{
  "n_layer": 9,
  "d_model": 128,
  "activation": "geglu",
  "router_score": "softmax",
  "normalize_top_k": true,
  "routed_scale": 1.0,
  "balance_loss": 0.0153,
  "init_std_router": 0.0114,
  "optimizer": "adamw",
  "lr": 0.00226,
  "beta1": 0.9,
  "beta2": 0.99,
  "grad_clip": 1.0,
  "dataset": "wikipedia_en"
}
Below are experts of layer 3 (counted from 0) of a mixture-of-experts language model. Rows are named router (the router's row for the expert), gate (a neuron's input weights, with its number), up (a neuron's input weights, with its number) and show model dimensions 64-127. Each number is 200 + 30 x the weight over its row's rms, rounded and kept within 0 to 999.
Before each expert's rows: a language model's description of what the expert responds to. This comes from a sample of Wikipedia text that the model never trained on.

# expert 22
What it handles: Titles and noun suffixes. Office titles like President, Minister, General in election tables, plus noun endings such as -ations, -ers, -tion, and name middles like Ron-n-ie.
router,212,210,210,237,208,232,224,168,211,205,180,184,183,153,192,214,187,156,189,161,237,238,250,214,178,193,203,204,234,243,204,251,255,216,168,208,192,135,209,202,162,180,255,246,235,204,172,237,252,260,185,239,217,159,204,198,146,231,186,189,279,200,180,164
gate0,199,181,245,212,178,178,210,188,147,202,159,179,205,195,150,216,219,178,199,125,215,175,240,170,148,211,217,189,178,272,192,242,201,204,236,213,175,199,212,225,196,216,154,206,172,215,189,228,198,253,170,210,208,202,218,231,104,172,266,207,187,206,159,150
up0,186,233,270,215,195,186,223,244,204,224,218,165,197,216,235,197,212,185,192,187,172,212,225,246,288,213,155,208,197,214,208,201,244,162,151,224,181,191,186,204,224,229,190,221,188,197,224,201,192,156,195,186,156,233,158,282,199,264,157,187,222,176,245,206
gate1,194,171,191,189,231,187,193,184,166,158,152,174,168,172,244,211,197,196,195,215,246,205,247,177,211,246,267,232,218,183,204,249,218,213,234,205,224,180,133,185,210,189,213,184,283,185,181,191,232,197,212,215,206,205,181,166,157,218,187,190,252,218,202,187
up1,235,265,189,232,175,186,222,207,156,182,184,230,251,211,185,201,176,211,203,230,218,216,209,265,219,215,200,217,137,173,167,182,169,242,215,179,210,194,201,231,226,185,211,160,182,214,187,234,208,230,206,215,220,235,165,186,175,189,206,245,231,205,231,205

# expert 17
What it handles: Modifier word endings. Adjective endings and modifiers before a noun, plus the article the, such as Anim-ated Series, short-lived, National, political.
router,242,222,224,157,206,177,258,175,241,211,165,169,150,204,184,149,167,190,144,173,198,210,235,196,179,151,216,216,215,203,262,193,214,230,206,144,178,154,228,217,192,234,199,219,213,212,153,203,247,254,232,196,226,170,230,192,185,184,216,196,190,245,157,160
gate0,295,216,164,197,162,199,261,233,224,178,191,193,173,179,164,195,201,175,158,205,222,241,206,232,192,225,200,196,194,214,238,224,238,182,220,237,112,188,184,139,174,218,197,257,261,237,191,239,190,193,216,205,200,199,227,215,133,141,236,168,159,209,193,219
up0,188,207,227,186,190,230,171,158,175,222,190,171,257,192,234,179,194,175,179,223,192,219,248,179,260,168,186,248,222,168,186,232,183,176,146,228,137,253,155,188,231,252,179,181,180,178,210,239,194,188,168,158,138,194,164,222,184,165,217,186,187,239,245,147
gate1,158,182,197,177,243,225,181,193,211,151,163,183,204,210,244,179,242,182,216,228,166,228,206,184,241,208,191,211,223,258,254,155,259,182,178,241,264,184,192,212,226,203,248,188,175,200,205,139,231,222,236,175,219,162,185,196,182,198,170,171,200,154,252,183
up1,279,178,230,212,173,213,159,181,200,197,197,177,202,175,163,173,147,245,238,197,207,244,214,245,164,180,223,175,187,219,175,198,222,232,193,163,217,199,189,242,232,121,216,169,244,185,202,239,193,237,193,197,183,240,141,195,187,191,208,219,241,173,179,196

# expert 15
What it handles: Possessives and of. "of", possessive 's and pronouns his, her, their, its, plus the noun right after them, e.g. land-mines, athle-te, field-s.
router,235,223,253,180,221,169,265,192,224,169,168,178,186,215,174,165,189,206,136,156,215,215,217,180,164,172,222,159,206,227,232,184,235,222,181,188,177,200,193,195,179,232,213,204,221,213,191,208,233,206,210,155,199,206,250,197,186,160,205,164,226,188,228,177
gate33,270,174,181,182,191,199,199,217,220,152,232,199,212,191,217,203,192,167,162,170,149,175,172,131,179,199,180,176,183,237,227,177,234,200,216,198,272,160,231,205,170,195,230,245,241,162,134,164,204,209,233,206,176,141,232,216,227,200,212,238,212,205,216,170
up33,168,209,238,184,184,220,179,231,190,167,191,191,216,201,236,257,232,234,210,191,181,214,196,202,207,161,188,182,165,256,151,205,179,147,242,174,200,185,214,205,216,209,207,177,230,240,215,205,205,254,179,156,256,178,191,195,227,175,188,181,209,275,185,179
gate34,148,191,215,196,244,144,226,193,230,243,167,98,122,251,235,187,220,193,183,193,203,214,185,174,246,205,239,182,168,217,258,214,223,201,198,211,172,141,158,241,257,215,153,214,207,161,186,191,212,178,162,198,192,212,178,204,218,245,194,231,158,244,228,193
up34,179,176,195,251,163,176,184,164,225,208,192,190,192,201,168,255,220,196,252,214,115,247,213,186,160,146,191,186,184,179,179,246,200,187,213,188,199,243,198,206,207,195,224,187,205,154,187,226,230,218,224,205,213,216,229,177,203,209,249,203,180,178,182,201

# expert 18
What it handles: Capitalized name starts. Initial capital letters or pieces of names and surnames (Sch-rempf, Har-kins, Del-porte, K, J) plus closing parentheses ending title headers.
router,187,262,212,191,218,208,212,204,243,196,167,187,183,203,210,229,149,184,167,186,218,219,225,184,189,234,260,225,249,200,248,245,232,236,171,203,188,179,156,233,199,215,259,194,217,190,166,183,243,158,250,220,242,180,216,189,197,191,237,132,246,202,188,159
gate0,220,221,216,185,158,219,255,230,184,184,172,187,196,169,167,206,180,163,140,189,187,187,190,213,162,224,246,177,160,240,194,210,260,220,190,226,173,188,229,240,187,192,173,208,188,200,210,185,194,171,185,192,237,191,204,195,134,149,248,166,196,244,205,179
up0,189,176,213,222,281,200,171,219,239,239,162,228,157,243,180,192,204,213,178,223,231,193,247,169,221,188,192,189,252,187,201,156,194,175,179,206,140,251,177,181,224,254,194,240,162,225,171,190,187,161,214,204,158,239,203,217,193,230,181,212,171,186,201,198
gate1,219,235,196,109,167,205,201,210,180,205,200,193,157,193,213,213,186,171,191,153,202,223,194,203,232,216,136,221,236,258,233,205,277,181,164,186,173,210,181,132,228,173,202,230,231,208,180,156,196,194,193,176,189,162,197,169,163,191,147,165,243,189,191,165
up1,222,154,243,220,212,205,171,198,211,179,205,205,237,166,135,216,170,256,261,215,185,206,236,208,186,209,167,236,149,151,231,274,156,201,256,211,217,220,181,198,220,173,262,198,194,226,237,220,207,240,166,197,178,201,161,198,219,238,216,240,256,200,179,228

# expert 5
What it handles: Foreign name fragments. Mid-word pieces of foreign or scientific names, especially genus and species names in taxonomy lists, such as Clav-at-ula, Tr-ichobaris, Pareiorh-aph-is.
router,238,254,232,201,164,206,241,183,224,216,174,198,180,198,150,192,175,158,164,163,203,201,222,160,174,254,200,172,252,196,240,188,227,234,144,157,166,203,184,212,234,215,252,208,213,208,152,175,281,200,263,190,200,156,173,169,203,224,204,148,193,179,189,159
gate0,212,223,147,190,166,192,226,186,198,184,175,182,141,187,193,173,204,151,175,131,206,170,216,232,213,186,239,198,164,235,201,212,213,183,205,196,179,191,221,163,177,193,230,191,228,216,188,267,198,206,193,196,218,160,225,233,152,154,207,240,211,233,176,188
up0,176,241,188,179,177,203,156,218,193,212,187,168,215,231,221,238,195,238,193,279,225,160,238,200,258,197,177,201,238,203,186,222,201,166,146,174,141,194,175,212,259,229,240,180,151,189,183,256,189,165,210,201,125,205,167,224,231,240,203,164,207,179,177,232
gate1,173,195,192,175,248,188,210,189,184,192,226,243,206,218,191,232,181,239,187,192,152,206,216,196,222,275,218,228,207,173,151,231,224,168,188,178,178,201,186,176,219,234,229,193,174,209,267,193,207,208,195,181,219,234,165,156,254,223,150,172,235,208,200,216
up1,196,190,266,209,221,217,214,213,180,222,154,233,260,174,174,189,196,217,241,196,183,199,236,206,169,220,168,222,153,166,196,222,191,192,216,219,237,201,134,139,197,169,224,144,218,245,260,184,180,205,211,138,169,234,173,197,181,144,161,261,232,192,207,216

# expert 19
What it handles: Articles and prepositions. Function words the, of, by, from, into, during, under inside running prose, usually followed by a noun phrase.
router,198,203,210,164,194,121,277,178,274,227,197,200,188,239,176,174,205,171,153,163,208,193,222,163,158,218,188,209,206,179,225,225,219,203,153,126,206,186,237,181,162,230,208,223,257,214,200,161,231,243,219,180,194,207,211,218,164,159,253,169,195,223,236,177
gate33,276,206,185,181,218,196,244,211,230,202,224,180,188,146,196,273,171,235,172,210,179,173,173,166,185,188,224,162,193,196,206,158,232,223,227,185,221,196,233,224,241,161,234,208,221,220,151,209,199,168,237,171,182,202,220,187,213,197,148,212,214,256,218,218
up33,207,227,213,180,178,195,199,185,234,151,184,171,205,133,197,247,208,200,253,175,156,232,195,243,223,201,188,182,215,214,167,266,224,202,183,174,138,197,169,193,215,191,225,187,263,220,201,242,214,278,188,185,210,216,195,223,225,200,226,193,199,239,182,204
gate34,224,187,201,185,241,201,271,216,196,232,211,154,202,168,182,153,182,188,182,200,204,212,237,216,256,167,235,194,222,242,223,123,258,224,209,189,181,172,116,232,242,179,188,230,182,152,211,195,231,201,169,213,188,229,184,222,224,179,237,195,168,203,186,173
up34,201,211,259,176,212,209,171,140,160,184,169,231,186,251,166,167,194,200,189,172,187,196,183,170,100,205,172,204,207,218,190,244,177,228,204,221,241,194,221,175,190,209,199,211,282,181,185,187,197,248,185,191,204,234,197,207,218,242,243,232,172,178,187,224

# expert 4
What it handles: Quantity nouns and units. Measurement words and units such as number, million, size, cost, km, and the ° sign in coordinates, plus mid-word pieces like b-un-ker.
router,241,219,183,192,214,208,231,154,223,163,176,173,183,205,178,167,181,200,138,158,249,210,273,199,165,216,282,193,211,183,232,225,203,270,175,201,180,211,177,199,200,244,220,212,197,202,179,181,245,223,193,189,203,206,187,225,201,209,231,171,190,235,194,121
gate0,252,176,111,202,182,174,238,210,227,143,188,204,190,157,203,195,234,199,137,161,173,170,234,179,197,213,237,188,169,245,179,186,231,200,189,173,192,205,269,179,228,188,196,216,245,252,219,184,201,241,149,154,190,187,212,240,166,166,233,208,170,229,196,179
up0,191,219,236,170,191,188,169,197,143,211,210,250,159,183,175,213,205,204,185,240,234,182,208,229,262,206,114,253,211,214,207,150,201,181,154,198,162,211,172,192,219,238,188,212,170,190,165,225,192,176,207,175,181,238,163,227,187,238,182,173,169,165,205,174
gate1,194,162,164,161,215,172,194,154,209,141,228,213,203,214,172,191,226,193,184,180,141,180,203,153,277,229,225,219,230,248,194,245,275,149,181,143,206,236,164,164,190,204,194,222,226,220,212,192,210,208,205,219,142,148,185,176,120,211,216,202,229,242,175,203
up1,220,135,196,208,189,192,179,204,221,207,192,217,241,147,185,222,254,186,227,225,180,208,223,208,193,231,204,195,169,185,218,225,194,208,189,171,169,212,185,165,225,191,212,205,242,233,189,200,206,207,227,191,182,219,136,226,195,182,199,232,197,196,196,205

# expert 21
What it handles: Place names, infobox fields. Geographic words like New, United, States, South, North, York, and infobox field labels such as Area code after list dashes.
router,233,195,224,191,224,210,230,202,235,216,177,160,154,216,189,158,184,215,193,171,211,229,199,159,185,198,248,188,218,211,227,224,226,222,201,166,192,192,212,254,208,245,201,261,232,231,147,176,242,206,264,232,183,230,215,221,204,195,226,202,143,226,166,150
gate0,233,203,194,172,170,170,187,158,209,173,218,211,170,175,130,149,232,159,178,154,175,180,183,175,206,192,238,187,129,242,152,219,258,227,202,224,193,195,260,214,226,223,167,253,204,277,228,222,208,203,165,191,171,207,190,222,160,196,259,199,185,226,196,171
up0,191,182,193,198,175,197,164,193,216,213,186,157,170,220,180,208,231,214,134,176,206,201,245,215,242,222,156,211,213,194,220,137,187,209,155,190,142,164,188,168,215,256,149,223,179,209,228,219,186,191,206,178,157,206,219,237,221,243,175,150,209,213,226,210
gate1,207,178,213,167,204,218,169,198,210,185,202,173,149,175,212,129,267,214,190,213,190,223,230,170,241,223,164,186,236,213,199,235,211,177,150,236,209,216,178,158,179,217,168,219,237,202,217,171,226,183,199,222,190,198,186,157,214,210,247,209,232,181,179,253
up1,242,217,220,194,215,191,188,222,189,170,252,181,244,213,164,250,185,188,194,214,175,224,203,258,167,176,234,257,131,207,259,272,186,206,218,231,205,220,162,228,189,144,224,172,203,179,207,265,197,221,220,185,211,207,157,177,201,198,218,166,208,180,177,157

# expert 14
What it handles: Auxiliaries and word middles. Auxiliary and modal verbs like would, have, had, plus list dashes, table pipes, and pieces inside common words, such as fr-u-ition.
router,193,247,241,229,216,213,235,173,225,267,131,157,170,209,185,155,197,180,175,171,247,188,219,179,160,205,189,209,206,215,243,251,233,263,183,182,141,197,199,206,170,207,201,224,219,227,182,187,245,228,164,193,200,185,239,180,149,156,223,190,208,215,183,163
gate0,219,193,219,179,142,191,282,183,154,215,180,218,171,158,212,145,212,179,171,151,173,207,227,191,220,213,209,205,164,269,199,244,197,234,175,228,115,161,192,209,182,183,205,188,212,212,211,216,185,259,207,174,205,180,227,243,121,167,232,217,189,181,212,180
up0,208,178,194,206,216,168,211,239,219,207,214,201,238,221,237,190,232,230,148,213,206,193,203,207,287,210,153,180,230,204,208,175,189,205,160,209,161,231,170,177,245,242,150,221,194,188,194,193,187,235,184,195,164,226,174,216,159,222,186,145,203,189,191,194
gate1,208,141,211,157,182,205,189,203,247,148,185,157,204,239,207,223,235,205,197,163,210,194,230,196,201,234,242,263,184,212,251,250,248,238,153,146,202,189,206,210,217,167,191,247,226,202,204,202,209,203,206,234,196,200,231,166,169,206,215,242,235,207,169,144
up1,234,208,200,212,227,169,174,244,220,208,156,190,254,168,135,204,179,166,249,206,231,196,171,178,184,260,167,212,119,206,196,203,172,227,246,183,153,214,183,163,245,139,228,229,221,231,178,238,192,197,235,185,234,230,203,206,170,237,171,240,227,213,242,188

# expert 24
What it handles: List and table separators. Punctuation separators in lists, tables and citations: pipes, dashes, colons after years, semicolons, indented line breaks, periods after (1970).
router,247,236,223,224,161,146,198,184,230,218,172,191,168,252,142,177,172,189,167,170,239,248,197,197,177,209,248,221,226,261,223,205,233,234,154,178,165,206,188,171,205,222,240,217,202,235,163,164,242,159,180,241,188,180,219,189,169,181,206,151,193,234,205,167
gate0,242,173,186,192,157,198,261,195,207,159,169,223,178,182,175,170,216,166,165,202,179,227,212,147,156,179,229,210,170,246,184,231,245,224,209,235,177,235,213,185,168,216,198,241,193,267,243,177,197,206,188,206,169,190,228,261,196,150,243,167,212,218,145,172
up0,195,240,241,169,195,214,219,230,204,198,185,219,219,210,199,230,173,263,182,217,184,241,206,224,257,222,175,203,202,200,194,207,194,156,142,207,171,246,162,172,247,239,167,236,174,155,236,188,190,232,210,186,168,216,196,256,207,201,180,141,233,185,208,236
gate1,203,220,209,192,265,213,179,222,212,213,203,160,190,187,200,191,173,184,215,182,169,217,238,154,259,279,203,259,244,230,229,219,272,187,196,203,221,224,190,193,178,172,198,257,227,229,219,205,212,182,215,225,213,142,200,148,211,188,191,201,257,211,190,204
up1,277,201,186,196,188,200,155,215,204,187,159,156,227,190,181,262,190,231,246,189,175,204,181,204,194,219,199,226,129,203,233,264,172,233,201,204,215,214,158,152,224,153,242,154,210,254,222,240,187,200,230,211,214,198,174,200,258,179,205,216,235,219,142,219

# expert 12
What it handles: Surname endings. Final pieces of personal surnames and foreign words (Stratt-on, Atch-ison, McDon-ald, Har-ris, Quinter-o) in name lists and tables.
router,202,223,221,192,187,211,249,181,229,167,221,178,191,160,183,198,224,172,160,161,226,226,222,211,182,195,229,233,243,161,252,222,243,226,172,144,157,183,236,209,182,206,235,199,245,208,178,186,240,224,202,181,234,199,223,198,185,187,193,187,196,209,151,166
gate0,236,194,223,193,131,204,246,197,147,180,179,171,166,181,180,197,180,212,174,200,186,211,198,209,174,217,200,244,152,198,195,274,189,230,189,230,145,217,212,222,239,232,166,191,235,199,200,206,197,230,198,208,185,167,274,253,154,181,213,190,157,230,149,141
up0,169,229,281,196,196,183,209,211,214,227,197,210,216,236,201,196,194,231,205,223,189,202,188,209,225,211,115,203,268,162,187,176,185,165,165,204,166,239,179,163,239,316,216,196,148,192,207,216,184,169,208,183,183,229,167,218,184,246,194,203,216,143,192,150
gate1,205,224,211,202,222,189,133,217,237,140,225,183,200,234,173,196,175,233,175,184,188,246,241,188,188,228,223,235,233,219,214,195,231,175,175,184,162,237,153,202,238,182,208,218,243,222,232,180,211,171,173,171,239,200,220,156,197,228,142,209,244,189,189,191
up1,242,199,182,158,243,181,185,205,220,196,177,230,211,182,177,228,198,205,275,205,234,210,193,217,180,201,197,206,128,183,222,247,187,192,253,161,179,149,195,216,200,181,243,182,215,200,190,234,197,192,204,197,224,237,138,196,200,176,204,206,226,205,179,221

# expert 3
What it handles: Section headers, years. Wiki section markers (==, ===), "to", the final digit of years in lifespans like (1903–1989), and prepositions such as after, before.
router,242,244,223,191,174,157,206,172,239,215,166,140,192,243,164,176,169,188,165,149,253,193,198,198,200,142,228,226,215,201,260,192,217,183,140,140,199,207,185,228,160,186,247,229,200,223,171,180,246,172,188,200,218,209,173,226,191,165,184,157,263,186,195,191
gate0,196,215,181,210,187,195,234,207,239,175,155,181,201,114,224,200,179,199,184,137,223,197,188,205,130,183,216,199,151,213,209,273,205,204,180,256,183,218,167,280,185,214,198,162,248,222,170,213,188,245,234,179,193,161,221,185,145,231,212,163,158,180,194,155
up0,222,166,212,180,215,171,203,209,236,238,198,224,205,277,173,213,223,199,181,240,175,177,204,209,254,171,196,246,200,201,209,138,264,178,196,231,164,238,197,153,205,237,197,183,169,204,201,223,194,185,175,194,196,206,149,179,192,232,223,188,292,154,194,214
gate1,232,164,248,173,179,224,197,209,248,157,177,156,199,216,194,200,253,232,168,187,191,158,216,186,227,243,224,262,219,227,203,242,279,199,175,178,206,229,175,148,229,163,163,265,236,223,160,189,211,211,204,184,145,181,157,189,184,221,154,217,223,240,214,226
up1,261,172,243,176,200,179,186,194,221,172,183,170,228,150,180,225,217,254,248,199,200,212,159,214,191,230,190,228,164,200,213,263,200,235,249,210,203,199,157,163,196,158,210,163,262,233,180,258,198,216,230,209,136,185,152,263,166,212,208,191,220,217,201,204

# expert 31
What it handles: Plural pronouns and relatives. Words like who, they, there, those, people, known, which, plus pieces like el in Chelsea or elder.
router,219,214,212,208,138,129,243,207,214,198,194,188,166,211,211,190,186,130,130,164,203,241,216,231,189,169,153,203,200,175,245,266,231,247,155,215,157,218,150,192,221,183,206,241,205,229,224,171,254,191,193,166,224,192,172,248,192,221,212,139,215,191,168,170
gate0,214,189,175,205,156,181,249,183,213,202,188,241,165,213,187,188,157,193,133,157,152,231,193,214,150,254,217,203,156,247,201,216,234,240,191,196,187,223,198,179,197,184,211,226,195,239,179,216,196,233,145,202,169,166,190,186,133,196,226,181,208,204,165,202
up0,182,206,221,233,208,212,205,212,207,187,217,235,213,226,224,195,178,232,163,153,209,239,234,221,269,191,181,217,226,212,184,212,199,209,157,186,164,245,162,191,264,224,187,233,157,219,194,250,197,142,203,181,151,230,173,266,181,201,186,167,200,187,204,160
gate1,152,219,182,186,206,174,217,160,204,151,214,189,201,151,185,218,168,160,207,190,223,211,224,152,200,199,210,179,193,219,235,249,241,237,171,200,171,187,170,196,178,132,214,225,226,210,187,196,220,191,219,203,255,208,197,179,203,213,200,215,215,179,246,152
up1,231,174,192,188,223,172,223,179,195,193,123,245,271,184,181,194,162,182,230,217,245,198,185,139,175,173,189,167,157,167,231,284,235,234,215,242,132,183,165,202,194,183,255,197,227,219,178,223,191,210,235,230,200,219,170,242,182,183,196,253,210,210,207,184

# expert 1
What it handles: Table cells and word-medial pieces. Pipe separators, semicolons and colons in sports tables and lists, plus mid-name pieces like D-oll-ingstown, Val-enc-ia, and "in" before years.
router,204,238,218,210,195,194,205,169,229,171,199,175,224,198,116,222,180,213,177,168,222,221,181,159,151,213,214,215,230,147,264,197,235,215,176,178,181,233,191,175,165,206,243,253,209,190,192,197,246,186,201,234,212,170,231,248,150,216,207,177,184,209,167,203
gate0,257,227,172,223,166,201,227,189,193,164,204,159,214,146,179,210,197,192,173,204,209,207,210,195,150,214,240,190,174,233,181,260,219,233,183,205,174,217,216,208,199,222,205,232,198,254,197,214,195,238,167,227,164,175,234,220,213,190,216,201,162,213,148,220
up0,140,205,231,217,245,175,162,228,198,197,178,196,219,242,164,235,198,203,158,235,203,192,232,233,195,212,182,208,220,177,202,175,204,203,147,204,158,211,138,211,258,233,185,207,161,227,214,205,191,172,200,187,186,224,211,237,164,208,216,189,239,190,193,217
gate1,173,180,229,169,219,170,176,169,232,198,194,187,236,220,198,212,231,182,212,212,178,188,215,189,173,248,195,204,237,187,210,158,228,215,161,211,221,147,189,175,190,158,179,214,266,185,212,124,222,194,147,156,235,193,210,144,182,183,185,198,222,188,203,192
up1,239,191,189,225,214,209,166,164,178,163,183,228,235,188,169,213,183,220,219,195,194,160,219,172,183,207,159,208,184,170,230,249,178,208,115,225,175,207,170,218,260,163,167,209,224,189,228,207,203,216,231,244,199,218,128,195,218,180,185,212,189,221,166,202

# expert 23
What it handles: Suffixes in infobox fields. Suffixes like -ed and -ing, dashes, and years in infobox fields and discographies, such as End-ed, Term end-ed, chronology, Succeeded.
router,229,211,236,198,202,187,256,172,224,206,233,171,174,186,187,206,147,154,161,122,208,233,180,219,181,184,153,217,253,198,219,214,232,214,190,181,171,209,185,226,127,186,257,237,207,209,181,163,245,235,176,216,191,189,208,210,195,216,192,171,224,241,215,212
gate0,224,200,208,196,181,177,237,220,181,257,158,171,231,176,187,171,178,230,185,205,195,191,186,192,189,204,217,226,156,272,212,232,278,191,191,201,158,218,181,212,161,225,205,222,195,239,243,211,214,225,235,213,218,176,195,213,137,194,186,188,210,194,126,154
up0,186,228,253,202,257,215,191,228,218,250,213,180,237,197,180,221,222,236,226,221,244,157,185,199,277,170,185,206,201,192,212,201,195,105,208,233,188,210,108,219,216,254,166,210,155,226,248,218,200,203,223,137,135,215,162,204,228,182,199,191,194,208,189,164
gate1,230,157,199,180,236,166,172,221,204,199,191,149,209,231,200,189,240,210,215,167,194,173,177,172,282,228,212,215,195,241,236,223,215,182,141,181,205,182,182,164,205,168,250,223,195,172,182,192,212,223,169,186,155,208,221,158,162,220,232,220,216,221,162,165
up1,222,208,236,200,217,165,176,195,172,165,194,192,258,192,198,231,173,213,225,190,203,168,195,196,192,242,229,244,197,216,190,225,191,275,224,194,191,222,173,169,281,197,202,199,183,209,231,239,190,241,207,187,198,193,104,206,158,170,195,157,195,207,196,230

# expert 8
What it handles: Word-internal name pieces. Single letters or pieces inside place and proper names, plus closing parentheses after years, such as Kyrgy-z-stan, Finn-o-Ugric, Fior-ent-ina.
router,217,216,221,140,188,180,215,178,238,168,157,169,179,232,166,177,163,222,181,127,190,251,198,197,200,200,215,173,219,208,233,210,225,220,192,200,168,150,189,237,167,166,209,238,260,199,175,173,248,201,191,252,199,247,200,196,162,203,188,187,185,215,233,187
gate0,281,227,171,201,208,213,247,243,207,210,189,223,163,181,159,196,182,180,154,149,182,226,215,153,189,185,237,205,195,242,215,201,223,216,209,242,182,184,240,245,161,192,188,194,224,240,170,212,206,235,210,212,246,190,219,192,166,189,198,218,208,178,151,196
up0,180,242,230,235,184,216,167,192,217,182,220,174,222,210,205,225,219,234,188,182,213,191,220,207,217,200,178,225,246,205,179,182,190,206,161,233,179,209,203,194,213,206,190,205,224,179,200,196,204,174,232,131,195,205,164,206,168,240,231,209,210,163,218,227
gate1,183,181,164,163,147,226,190,192,199,130,176,193,186,225,180,195,227,202,162,193,190,215,183,211,202,243,218,242,196,218,213,165,208,229,173,196,209,198,160,226,193,200,196,244,226,177,181,176,223,182,146,263,141,176,183,204,219,253,188,183,193,175,172,231
up1,225,224,241,200,203,230,182,171,196,189,233,187,236,186,201,224,156,211,217,214,204,176,164,224,226,217,228,246,213,195,215,223,190,205,231,211,222,208,191,190,198,165,235,157,214,191,222,244,210,208,230,151,209,156,169,220,174,142,170,161,228,235,194,219

# expert 30
What it handles: Word-initial pieces, table cells. Opening fragments of words (diffic-ulties, dis, dec, canc-el, Pr) and pipes or separators in sports results tables.
router,182,216,207,209,176,172,252,164,262,159,152,166,161,209,181,189,191,182,214,187,218,241,251,131,179,194,239,209,255,223,235,225,229,219,172,195,208,215,249,220,195,186,223,206,213,232,195,181,254,249,245,196,199,202,254,205,206,223,240,185,192,244,180,192
gate0,211,192,164,157,172,211,232,176,189,150,205,199,183,174,209,205,207,203,231,181,219,208,247,148,193,229,161,172,210,206,230,258,216,199,158,196,179,208,209,157,195,251,163,175,205,237,193,208,217,253,152,174,171,184,263,213,138,210,253,219,174,214,199,189
up0,185,209,256,210,201,173,203,171,214,190,224,201,224,259,208,160,223,234,161,220,201,175,199,196,241,199,167,230,244,233,212,201,184,193,140,213,185,196,161,209,204,224,184,192,183,165,196,207,186,197,188,187,200,216,202,249,192,244,192,222,183,207,249,192
gate1,175,208,203,181,230,194,204,157,203,158,184,195,193,224,219,223,250,198,206,209,224,181,205,180,295,242,188,253,214,184,189,193,217,179,189,183,228,165,188,234,160,189,220,246,237,218,184,217,216,192,187,236,134,125,175,166,225,200,175,183,250,195,196,244
up1,196,177,178,156,195,158,203,222,226,173,166,215,215,169,189,196,163,138,249,201,194,183,211,231,174,234,220,208,153,229,176,181,239,203,190,207,172,209,165,184,209,118,271,175,215,208,184,198,200,202,200,191,208,183,151,183,206,189,206,229,219,211,199,194

# expert 20
What it handles: Conjunctions and prepositions. Conjunctions and prepositions joining phrases, especially and, in, at, for, and commas, often in university and institution names, as in Michigan and.
router,218,229,247,213,225,221,200,205,229,182,188,178,175,179,163,213,194,177,164,180,190,226,169,171,183,213,245,206,221,205,229,177,228,202,171,173,187,168,179,227,190,245,215,225,255,235,202,170,242,205,161,234,210,213,232,201,199,234,168,176,197,236,201,180
gate33,264,169,211,263,217,171,167,248,243,190,204,219,212,154,168,196,224,155,193,211,204,187,162,169,208,186,177,178,187,186,247,195,213,196,188,229,194,215,250,209,218,141,200,246,174,212,150,194,206,209,189,179,231,184,213,241,205,228,165,173,233,236,231,215
up33,206,208,223,157,173,251,213,220,249,208,173,167,243,209,237,202,200,218,218,169,171,231,169,207,227,132,157,148,197,179,165,168,253,205,226,182,211,181,224,183,222,187,227,159,206,230,221,214,225,211,139,197,236,214,209,194,305,191,178,193,221,261,170,172
gate34,183,191,215,193,252,181,193,186,176,213,175,119,181,162,236,167,215,168,186,176,173,209,191,163,268,192,225,142,236,193,192,183,272,245,232,185,161,187,194,256,232,163,153,215,186,155,184,169,222,164,177,200,154,201,197,173,228,215,224,238,195,200,190,202
up34,214,182,247,178,166,217,178,115,198,183,233,231,249,209,209,229,169,189,194,223,190,226,236,211,156,176,196,225,172,212,203,247,176,227,227,171,252,257,217,193,194,195,209,206,236,168,209,234,222,208,161,220,189,241,161,208,162,201,215,184,208,194,231,226

# expert 2
What it handles: Table cells and numbers. Markdown table cells and separators, digits ending numbers, and list headers, such as |---|---|, 79/100, 1.88 m, Votes.
router,201,213,220,176,222,203,224,203,224,206,180,165,147,197,170,179,151,160,204,175,222,253,193,206,154,197,198,229,216,182,208,220,237,233,193,186,182,174,202,219,186,232,241,228,195,263,130,193,253,266,191,168,258,206,205,242,157,210,176,163,212,212,171,113
gate0,210,206,213,195,195,181,234,210,217,223,155,204,201,151,209,194,220,187,142,158,143,178,217,159,142,217,211,215,143,212,222,214,205,207,221,148,199,195,226,221,208,199,177,225,276,200,146,238,200,227,181,142,234,170,212,210,161,160,256,216,192,197,197,212
up0,172,174,227,198,152,207,182,182,195,222,203,196,228,251,242,190,204,240,189,209,225,181,188,223,288,181,163,192,209,169,205,200,193,176,168,228,147,282,141,198,214,245,209,179,195,180,235,197,192,176,197,164,176,210,249,212,209,226,186,222,209,171,195,209
gate1,200,186,225,145,209,187,233,211,244,174,192,164,168,203,211,200,219,198,208,183,161,239,220,125,262,226,183,188,185,223,227,196,248,191,154,171,187,222,156,186,213,195,192,253,272,184,191,189,217,194,202,188,253,193,201,199,203,193,193,180,257,148,214,185
up1,246,187,239,154,194,200,165,198,198,204,203,186,202,207,207,205,232,231,234,194,196,235,181,190,214,206,203,216,142,176,202,212,187,204,214,125,180,147,169,199,222,157,217,169,211,179,194,247,195,234,170,181,265,205,178,242,178,209,249,234,206,185,217,196

# expert 9
What it handles: Articles and numerals. Determiners and counting words before a noun: a, the, an, and two, three, second, several, first, next, plus numbers in scores.
router,251,222,253,229,213,221,237,151,246,206,217,183,129,206,171,170,186,176,197,168,218,241,251,199,158,204,191,256,231,194,251,203,217,248,187,172,192,157,202,208,185,210,199,219,202,242,159,150,250,165,170,138,195,211,178,239,218,193,158,180,207,187,159,186
gate0,251,219,159,150,165,195,261,197,169,210,170,180,197,149,187,192,226,180,195,163,160,194,234,223,197,199,219,258,147,246,204,236,198,195,202,218,177,190,187,252,197,199,173,172,211,190,191,175,196,208,160,160,193,179,191,215,161,183,244,200,186,180,196,175
up0,140,198,264,224,224,175,195,197,209,235,192,190,157,191,212,213,230,238,172,200,183,168,249,220,293,167,150,247,239,160,188,175,202,183,172,259,182,211,170,176,227,235,186,220,179,176,224,211,185,197,201,148,170,201,165,224,175,233,235,211,197,161,198,187
gate1,142,200,234,167,244,206,215,188,213,115,188,168,191,193,183,217,247,189,214,205,190,197,239,186,254,259,196,224,225,225,226,225,203,174,205,201,221,267,155,162,196,212,201,218,195,187,222,201,197,179,192,268,164,192,173,164,172,190,183,213,242,173,211,207
up1,227,233,202,184,180,178,176,242,201,216,182,166,240,186,124,204,202,218,235,231,247,223,147,214,178,226,233,200,145,170,202,255,147,211,237,170,196,239,139,184,184,188,210,173,215,210,151,220,202,231,195,189,195,223,137,247,205,206,171,203,228,205,183,182